From a checkpoint of a small mixture-of-experts model trained on Wikipedia.
Size: 12 layers, vocabulary 8192.
Training: a variant of Adam for the experts, 575M tokens.
Below are experts of layer 5 (counted from 0) of a mixture-of-experts language model. Rows are named router (the router's row for the expert), gate (a neuron's input weights, with its number), up (a neuron's input weights, with its number), down (a neuron's output weights, with its number) and show model dimensions 0-159. Each number is 500 + 40 x the weight over its row's rms, rounded and kept within 0 to 999. Numbers have three digits each.
Before each expert's rows: a language model's description of what the expert responds to; "gets" lists some tokens that make up at least twice as much of what it gets as of all text. This comes from a sample of Wikipedia text that the model never trained on. Tokens count by the router's weight.

# expert 14
Description: Decimal points and digits in stats tables and coordinates, plus "No." and "number" and some word-internal pieces such as al-co-hol, hosp-itals.
gets: ".", " No", " Al", " number", " al", " no"
router:517489575469595512446502432514491521501488503464498505522409457497521511453486489417521527478410525583454522551518462492548492557560442547497483464549551458576469466472456497484573441460529510548470511494456509592469449491511439501526533573484448560486534555519506470520480488568471515488481455467509471500486513543463550422443456453487497522448523469522479526404507563408537539529482435491498544531501490500505541537548449453492563492484538564530543522521486528495498537507448511
gate0:575496464522532525548518440531456584534486523479513496525492465530545527502470455538482547495480469484490510522497516529474569506498554491528512524527549570534543508390532537520540481545534513506459500546557532538576502488514503556519544489563475433607520503550525520453473531498432480551485435545532519564499492556478543595461487499455502586534480497506606509459453502483506514494511489533496539404528513469477526495480568453485501520548507432553524526454515596483529558573545535
up0:449446577479466435475543481495514529470489446487491465481540534544404451517501452449462462481534490520473473465530494520562492513504468461494473489537436466498498515571532514442505518477503509475535408531437428455464509516489479458517466492421573525417486528508459542509559456513580552513547567476459555397549514444504425391546518467500488455524573555510452532471548447508472468451522488504568514531492521512485483535528475514491511479460476594473541456477523436490488502467486511
down0:498512498476535536479536435487481515440502528498513563505487523438500503488479512502476532492465567478490411563460547541503493438474476485491499485462503494480458497462530553544451513423497516574586539476435482509463428569521510438448511476514495569433493552522466479508502500546531511548533603463536523494533503457498477457473499516603470546534447424473527536542585494455555530448503463563518400548506518503542451554448499525476516516497588491448546530437493453419524510520510524

# expert 57
Description: Full stops and other terminal punctuation ending sentences or quotes, also decimal points, initials' dots and list-opening hyphens.
gets: ".", "-", ").", "\".", ".\"", " ."
router:520461537470498573433507520513480569499545574505513518522412585551516496490557506475414474493467522539534489507498558557492447526501481488547507479522488422591518544497462515446479467570488498525506509428453462490508503507447420535479478524469536476415528429528504547546541548523524533513519475468536537469458499466520511425523497479557519449488459547436523504425454529559514566475531526491530515508446448494503542577464420508538507467545466496551485583466475496558493534563436482
gate0:475517479503485518542494517455529507492610489469417544505548499519487491425507486478417485490517503478468538462458511493549576442546590538529508477546437560483438469492472481491526424508546540555506447492474507517511576525509553501447544540504521525515496418487527463447501537465492565491483443510453475526423475476548383578489478477508504509551532505459420454492555563498552471497494490556492514530536490470491540546459504444494492541483532526526436438546529564436451426505527520
up0:455489499481463479499479555543455494500514534461520505549520491518472497389512500503398541531528487539473456497491500465545637472538569532541478504548501482447429494482459489475557471554543496540450449488482488522519519526502550500442528510565486478476482437457575510461553498459466537516486453493481475588467484469515415522520460535519518505528491517442460485477502574521547589503500511484512508502553561509432495541456483455480548587508508527517453480508576532415418408485518517
down0:513499457585523506485493498509489548441449540447523478505459446527393471588510501540446462541539451505499499536460476490553443510461430557527530501488485453458473438486436511474529458480420479545505521461598514539481493564416474526513488517539587530499509398488480493484487466508517490504541446476463424471443472481462532477552468478517556474482465543451467573481564533539454537456525570549508505489471514440475527511513479458529506464616516503510499547544473498523559481529464482

# expert 45
Description: Prepositions and capitalised words inside song, book and place titles, such as of, With, Through, New (York), South.
gets: " of", " New", " in", " for", " South", " The"
router:482515533553424557389453554563476488515476534526447550519522563512518509518483497499440496504522516462481492442541483493544560436470467523474502508506495455484462438489513453490535539508498512481528388463506474475462584467515561521399542489465536551443506499457581470529454557528531526486539510528453493553545516479535473496504477544524512525545485475548452550540493486509496502540564433465514612526472493503573503507529510520557541490496548456501476539562548415499477574586474466
gate0:478564504564545470555446504520519493464503477531483522491522514471488520469512540495536396589543594512534472459495479547451527494528484539483459481495530577518476539456475545577498500469521527521527486485484459539495523514483526540472513505445493463449474495433523517518511516505516505595425456544519485550485538473563499515483500497455545471497510513475538457508479581523567530432504484400458437539483573398471436550540515516486485458427529462534547524610527503475563481574552483
up0:522399548468479537425536514516501479507508508505533430484491496514458504506551460456508511483442446519460513474528465508496497465495492420477483466521485488468513449516511469498533413514508497458420497556458504482535449506510543467509449467578429536522494526577482486503504493505475470451567540482561410441601451503435489512515475476564461455534548518445459588452496474482482489572455506524541501431401457572508514516489526571526527547478481533440502460389486515484493540490516453
down0:532522545474528533457481479408400510535554526462561532502492451452470510477538494446550453489554527472436509504422580511508473489531539528532477499557442497503474452527509488474480537486571501521481507536505624508527418455476470492495436522516481500511473480511519497559540518508455498577617510501479451425491405521471471511438463506470522485533567473523526472477468479505452467482525447447489462474496458466514478425529531558425498453507498408502440504451501516509534486442442505

# expert 5
Description: Content words like based, show, release, war, military, change, often in table header cells such as Release date or Notes.
gets: " |", ";", " based", " show", " release", " war"
router:508534490443440522529469465562480487449433494452448431459490541581562560488518452468556496579551465450498495480526521416505521566553515493491520479521520494476495552539535521433560488562528468520502564498527527475470464505522490529574528448584519536464478500461551474555518491467514554483461468475465529438512480454545504504510483469551492511517477486544471522554490534404515477511493535546494528554510444473466464567493474428502557552518565500507465567557523591540435473442423523
gate0:506514504512541458487402490548521521433512494611460505502531452534514534457492481602539418508482513546571472518490532539440455493511493456548486497513449488552487438495556495449487445502469493519474509541505516561426529496533481489411538528505483576526515559513530465470530479468464540514539447468543447549492441439524552537510447526502497510558490487520447468556435488525510524491504487523474510376490507587474509424426502453530500515485514509424555540521472488495491502534443417
up0:505526475443537516519438473512463507485518520523493468503563512540455515472543405571534448536463405538570549469518507530458445456509517458533542444499472495517498439481550540459483435549484450486477555466489524529473577519464522505460557495521509554541485553500492504519583486510460493571548422402590494486469442533516496483513483476489478516518465432563505466509418464517489512485536463516460486394460492580459518481410456446487509508502494500476524513548471538508434479495418494
down0:512534407475485491468506532516489513484502492525489478486580488506504484563495505455542497449492484476518494519495518506548506434454493520482422526460454497581494474507514535454493556549514547526528563503417530515520523476549569470522549514542516496531511550425449541540511426517482500452528465506480487461443424559509497448534505484461504460560498573513567542463476474529449509396454546462520580467483554438551412469492452522573474485491574451496561570488499485469550550580467443